From a checkpoint of a small mixture-of-experts model trained on Wikipedia.
Size: 13 layers, width 384, vocabulary 16384.
Training: a variant of Muon for the experts, 4372 steps.
Below are experts of layer 2 (counted from 0) of a mixture-of-experts language model. Rows are named router (the router's row for the expert), up (a neuron's input weights, with its number), down (a neuron's output weights, with its number) and show model dimensions 192-239. Each number is 500 + 25 x the weight over its row's rms, rounded and kept within 0 to 999. Numbers have three digits each.
After each expert's rows: "raises" lists some tokens whose logits its average output raises strongly, later layers aside. This comes from a sample of Wikipedia text that the model never trained on.

# expert 6
router:495468481500534493508481548473491466453471480462458518515473498471492464494496473538527473491506461542463521468519486490522517490494509477494509
up0:477531509486532493534506501484519510516531519502485464522515509503464503515510545538529475466539515579516477503504496520503509512472511530494513
down0:488416488451510485513521535544492515505508534486512493510499481512489506493473515489515515528466522512448488558516505522508466472534495496476497
up1:515474519447493484526501459520504514489517498455483516507476489503508541501577476537433471553477494524500504546533492497539512521503533509490486
down1:520492536462494481464471444507478501521520505486488501482469494504484435481473496518460509536498522485474502493460528546510519500452468507534486
up2:484503502465408480486469561509489499474495536518507533524505536478534556499456526518479479524558522582506463552521517496458533520521497449480558
down2:515479535489532488496481523512505489552486501440523473510507451532573485517515552496520525520486509503509448515489483519520524492483523521525506
up3:457459459534488494491505518453514554471502510483502486517495472503518519464472515540516508473486526507455437478478520525476486463499470482477531
down3:506483472490474473498524542489494540497484486501547506509513528528511449500512486549502503463489513528490432457505487462547534501494484547511508
up4:515563448523526541511509536516488543497525502519520521510503493498480486503513501494533510493499501518472534523527482516474507498534535531539522
down4:507544486530473509487522512450495490512515492477497489490445472493482498448497503463471465529500494479536488508502508455476542527508530511545497
up5:479516511517495531507533510509498486491527454481526477494495509499534472471511511500459511519511532517474465530488488510481481506480467559463501
down5:509504518485532491501529461527531476519500473542520485507510516484490521473501499474477464457505502525516464496475468533455491546489512516474466
up6:477440450545475490534492490469498466505502502529454512504521504499494522512498470534500499534488473506485446473529517461497514481510461477470505
down6:477498500492494512477517464460523478479543498551457505508487470514514528490503517511491516513487487501540512494521494499511474491526491441502498
up7:458524509535455510482479542513469509505533493459496494507489498496522458482501530471537480460501503498518512500551504511469495467474466570441514
down7:470473531527461482484491542530478494552549504479521524523495502519520492495533515477481502470499535520528487527499544479478472480469482514443523
up8:491455480470523511492502491519504514488498512545528516508504484487454523453518480538510472496504490498528516495531487473477509534509462517507486
down8:440482502513466504500496467539492510551500512499501474491460523489484497502528465465497493518506497500502552476505472454493547540510515483506525
up9:456488517535500451487466498490478489511450481482526489494497491516519506508529515516443469504557469485510468479511493464512504479480507503555488
down9:501451481521517482493486541485400479487505511465525517477518498493535499456498479475468504497490493508502503476518467464517500485521485474492521
up10:519447524516443512486479468529497545497460497494491467486495469528528473509490487523474509483508484493480496500525506454461492518502500499530521
down10:500496472490433532465500523466501495463502491464496492514496489508584456510491519453504489523471533549460496488528486501468443488506492518524499
up11:458515475529490494496495514522542476489478565504549485527488481512531534514517478517506499482474502546515509456486492504483583533519496495450445
down11:510539476421479491492476470488542490554533485507504489544525515529512537493516461524499479520479539494476535502488538506513463547525509548478480
raises: "s:", " due", "less", " centre"

# expert 15
router:522545498494564508504501481505522497495481445498568464533539472481495497505519474498521491518507486491503490545512495485433500498517479500500491
up0:485466556509536533488500495525542505459504504484502517552505512494488523525552521497441528528539487480470498537499488502484517518508497497517486
down0:515509531525537488520462508514474503494528486506526483530466532501476554493457461515522517537526530487498496525497484498543522501474501482494514
up1:511492479450501438477498509504493513465555489503496518484497511495511496535498452483554501496471507520504510506485489525528537473488493472505481
down1:529480487520515493519530538491516463512461558482510483530508508450482507527498514461513461465474501462498494520493499494485522505497525510552483
up2:491437483533498534502517518497498513496490491508507488489493485532487491525496499464515479486480536480516500480494489476456536509518534525524499
down2:520552497505534507497513488512485518527519536477488537512468497512467460456530472512523507487484462493537516486457515524472533521495506531533486
up3:497489502521528523486491514488507480475499462502462499544493504481519494546552502490485528541505476483481537492522509499527494476506523511515487
down3:474483517552508493465464520515497485486478477522477480516492515464506502508510514513510543529467518462501500472542471456530515441541498498505485
up4:507476442479476484529499476430488453483487517521490504486527427489472519480492517499520465504522520524507510517506477508513553551529496478522550
down4:536490513491533477512433463500496493480497478503508525432529486507530489514495497507479462500496515513521478524482500484516512543514474499534451
up5:541525510481467496516514523485476521533532526501448480518471511512484453524488493485483514488512501509518488527493534489507501576479502429516491
down5:492505519517499534542515512518545526490508495501460492487439497480489484533490505476484523492533514503531537492496485515490492516490514516504504
up6:549494531487478529502505485535513517508449551457521498497524537495506487505497485490502512508562509474474458515502500517518476485495462482461507
down6:430496493478522552514483490523485538486543488521484514482522492505501511528486456523511508543490515521480469504535517508482493521492461505511485
up7:528540525535516531476504478461515517514490483521512504517475526516561491536491464511492543556490474511468502485512497504562484498540504528550528
down7:515519536496453510508488514488519511529509518525481502568486516493545460530496430488482479531522492548517571480508479510531533479532511494519498
up8:451483518513507481510495493482506488489520472528525552493482534495475508511499489534491511541499450559475447537474483458486504479461449449519492
down8:484511520465520518529529515518485473486534500495461529476552479545527535468526525509492509529506490502516480496497520510502471520509460482498471
up9:502503539528481478520505505448500505495429529498512489479512491498500527440535482505497489551502522490512491499490477592536518511484487509564498
down9:481498526489541528486498521550488488486545520451462550536501477498500541532520507529511497503503514502505542479468513492488458488468487496485508
up10:473458494537470533499482531499514473489485473466507461510489511487528446474475436485534472494454519503491530535475493569474512469536509481509501
down10:449547497490480479523499519534504515476497485527503528501556524502479522529490500504515553471524510460493491500498527479494440469440507505481483
up11:527489488480500498523503511461510460430493469503537460467519457470495533504521501521486492531549488489484521505485508483545482495496511531483505
down11:494514521472474486461528529488456502531503502463510507480496468506538483514539488511517474472455515505508529472489547547459483536522505511526482
raises: "1.", "–4", "0,", "4,", "A"

# expert 4
router:462470497476502513514455529536513482475522501483425527500524516488515480508501500522544511511483504542491540480486488499475506509515522476492493
up0:522547502532474483500527469472517498478484463481481470533487492545478518534501513470543465468526445491476504467508489536497516555513509505469460
down0:504510497516471496492506496547456506512498516476513506510472526522513506488487490506478549465508492490464537475499460504473510521465503507466478
up1:513475550532541511490501489496515523526490502471479474530471473488528533555509512522488478459498518515502469472504475499457474518505498496545461
down1:481490492502541548496525529539459496517528498510504466528484527562527471554527496487476501526507468484528525502462495503495494518531520510486448
up2:466502498467483487473501481503499517498536499464449460529506475496489504511522518517568499484499472504517487498518512506462495586509505503455520
down2:511494533533503480499562512475457491488439500528472523492530513513502489504468492520495540481466490509494490464544522475497519476448509465538499
up3:541465454452504531494539512502503514529516499456482456542541517519505449507476499501523498537543529521531457501503491541503507451459499519492462
down3:520521538484536431494526502527485477523511507505473489475502498532509517512549521466524495507491537438477485520468503481516547508487467517513464
up4:547500519535481435495467490506491494498505507565560486506506509495478541488498475492523493474500532500498475562532517481495499473488512508503508
down4:510457519502484443476459455472504543540509480508544479475486530527487546457421549513471479502513473501515468495530542486547531488493514516493536
up5:484453490473487474524472534498504493506527484531542488508507495472505468472470494504527497517511512488447553493509478483469527493475529462464469
down5:545462471492506490494445536492492492512523516497524494453502553477485535507465490550491477500515491549510548503456509508478519464445513505529447
up6:523523526499519553477486511519547468535510518500532544504532459497493512485508504527563490463453511513519512519507514554494511455451479518540474
down6:524498539459491471481501543478528507491494537517493479493507446500526514483474523467492520492493535471512494512544507517477503525436474479512484
up7:495483478480480539499499484519497528481497550527518490503506539481510533482531496505508506470536515440500529502493510530515470485461460473529486
down7:476488536523500531488487531514504525493506504543497462489454528471515511547516487548504469492503500521501474545495478459509462536530501500509483
up8:520545532477476490482488483475499518511516468538557456524507483491466470529488527479486482466501475515537443507489495472509481454482515514503511
down8:524520513512509460490515479496483518546502487500540489507512458515492501510481535459498489486513507461515461523490457474512477473453517544475505
up9:512496486460512490538508520509498469509497553531472456483477501489463533538498502515498449485502481539460479467523479513492550502542502480500476
down9:448493496561509469520510478492476505470488498481533440549494514502537493481469490485473511478504548448582515533490498511538436524499473507502507
up10:489475445517493529503527545511481481482547461536510444495513495542538480513522482476469478508450539520507500475517532514531529479503507491526529
down10:510552468519516505493509457470453471515525500519498483502502473560519477526459527523505529526493515506468468500499500556491507477484495506470484
up11:485543450499483526520525551488479500479568452525513519512491515490504489499477523501530506522504531486481510522471518505481520534501468457522522
down11:517516538503485488582535530482488515514501505496476473496537499500495507515504490453525496467517511522488459497530480509472496494479488502456521
raises: " Brothers", " University,", " County,"

# expert 0
router:462518527518493469500450502514499508481539499542503530530543470505465494507502494465537499452501493521493468475492507471459513501514545526471506
up0:511493497540519483516501508508508478481528482476547494503500519474507513531516480465472513513459506472493521509497485504496508458487528509499498
down0:546487476481544502519472500489496540494510498491528541512453500500501508465528464526461531476463512531494528504515550484453548482436513499456524
up1:539497544522536502544489480499513522476491509496504486480504524488476493507474492543544510516475516482484503489521503455452493478484523526499499
down1:446501485486481514492475533536513467504482516497519524460507513438493448526498544475483501470494500471529493488513456518495495516504511512516482
up2:498471498487498463492486540473484514513518524481513497512548518517514519438481540475538511487505531575515487519481499518444494482527527436538543
down2:491504482461512518470542470529535530476523489502488494484531572458519545533449480505507498476476548530512526492508520559483496472479504531476497
up3:519496490521527497520468479513493471522497485522520561479539494529499497495457480492479469455507527489509478522512521478512554487475475483513490
down3:548481465490453521458520496529515494503463503487492494537542509470484503462452485490491541505533519472496475545537454516472506496538482510473505
up4:519517461513498501521499512481499529474509479504480496513520487528490489513464523505445500500502465472519503499523492499495529508481483518491507
down4:524504471550507485485513515505534540554485455546489462490544531499511495507495509485499493497543496499506499479507473470525515514547505496525509
up5:487472457473463515491483534508493485455507522474491459501529502493509465528509509522493456517470496508461523480521496491532516444523477497481533
down5:537533478502500520479488483516507510510464524488483443513524487458504483518477447498508494500528497524506525486542475511475522525511544493518503
up6:495492471499493514520486466505505479474511493469512504496524503506507481530493468519535482490522473505508532461491485509488527488517508511482464
down6:489523465532495475477494513544515464497454524474511483507489495475539486480474551492481501497530523463505527505513434501522536495518471446509497
up7:454496547447494467485516467492488528531506568453505502506492504484508507536511492490485500472474507568496465492528474532489526449485566522486494
down7:471475486452499454509510528503496510522498519497527491509548491468503479427493500504514472513474525538504493464486503528473488507495476503511511
up8:520491506461502466486500500482490512468501458473543499528470475511508502535485505463494503505542523484521504542505518504455510546549508487502508
down8:533485498481501490501520504549491501484529526468498501512498505479481531528500478468468489530516502465475522516471473513487490517502516517449508
up9:545539401444488479481507527509501509534487484498507493513499500513508528474467500482512511518568534487509515554504514506452485507507529503501517
down9:505526507519499476523515483480490515508501520533515522517484523505516510499468490490518498504525548469544486531486551454523528482476543444477505
up10:524468512488495464514492512485504536477488487523544506524514500485517534487536478506530521455515511547492515542503499563509492505490503509466566
down10:523482520496534514500500503519529482473461522495527511510511477507519482523456521515520530536527514478466497503561526523504519536454491468480465
up11:532458517480569522482507507477490499497477446519511482501480497506483501481497471496507496506497504517508512492531484527539506497457479459481508
down11:582483532464545522490514528446504491487492488542495510498497474521478520461482439495500480520491470494484518509524473553525554510442503481460503
raises: "'s", "’s", "s,"

# expert 13
router:483489508497522468486491468472495491484498485522482448545505498472511519520467458460516492532510458508502505443497472506510498544515510505501510
up0:462523486490458515489462485546509502510529510525532501478531525501484514481506498524509482499516496485453508548525507501478524480485520544514511
down0:469486496503458513466540555548470534527559486464523530537502488504491525514512552463474482503451523535495512519497500475511471455476517539491528
up1:494535540538511461504476525493512533482489505479444524489486494512463528507555510522560526532502469504505491437490487497507510517500515486498517
down1:444545510519458444460492488490473502486458490488424465493474506500462528467508539546514502508468506503527525529463535510505486505544532464497481
up2:470496459480541478486492469506521463521487486449504505500535511487523451496517441431539499538514526516506512472516483514511490515517477473492474
down2:526482499477506483504514463509558473520493487459496498491559449495501524491514491476505518517488504529478518506519478527485508494528513555523507
up3:511499550486381488503499507495509494499498491480475445511497486509510480494373485502514481515484536521515516479484490498512498502496470453535524
down3:506485448502571531493476509510491499499518509537516551497517502490483512510608501507482510492525484476474488522512538503495504511512503519480490
up4:518550521476460503475516489476522502510510512468508519508559506487528498488491513465471507492510544531496529445537503506445496477501528499458496
down4:512535510517540504523460525470457474549503533508509526494492520534494517468510472503456438490491512455458506508503421521448539499538464486490509
up5:479539496527463500483492456502488505530532476461538488491489520492514503481534524441510480475488547518509545542515498484461507462491518561469521
down5:474480542481431481489526480497483509512517492468504487496470510491492482505500578472513462492504499501537500541515514524459504490506520542474484
up6:463449487550499486531503502527523485505492523509485512506509494508498517541556454504482478490507489485489502470479473506485524490473508474506441
down6:535499483519496500523494526505482523514498495492509512491489492512467526529501543457449497504468501478521478522514550526460510528470511499501504
up7:501512474495535485547491495479468518500497504521482504497483549493504524480487510476477531532435528478483539572509486516519499465499507503502496
down7:502505521501493490525508494504462488539449515483504460485486527443528515483514514485485542486453500496512509510498464508495505498463479490488478
up8:462557503490508484487530478488502454513479534519509487499520506524511491491543488489523492495515499533499523562536509509483500488511499511453519
down8:506537478472534496537500488490485465479485497483528544487514502523441488503485539516504515541480464488498483546481478487521532470523479521541516
up9:487487483515536485496455521570496506506533477514527492515492531492532486542482500480505469525523480514531488504506495520508503491489501509518473
down9:536476524499548514478486472509464506515503499551516487469484486506476506533480507463499445536534473459479512515529509540506543498451485490466501
up10:533487540494494496521497525508488487496530502544514494506484468498526521536517498491464489480479539544508470465482515526505516515501548499506494
down10:505524518492442507509512501544499501475503482504504495503473458505476523564528512497505528460478495493481482485481490525540505484507486503533497
up11:521529564559490469511489489561511439497503559489478487543486487519526533511514478513447467545529485505509521504510499520520486472511471488546471
down11:486492542479516525501494488519508519511555501541448538491487485538506475501509515534494466493473493528505505482465524495498441520459494467529498
raises: "-", " d", "ing", " of"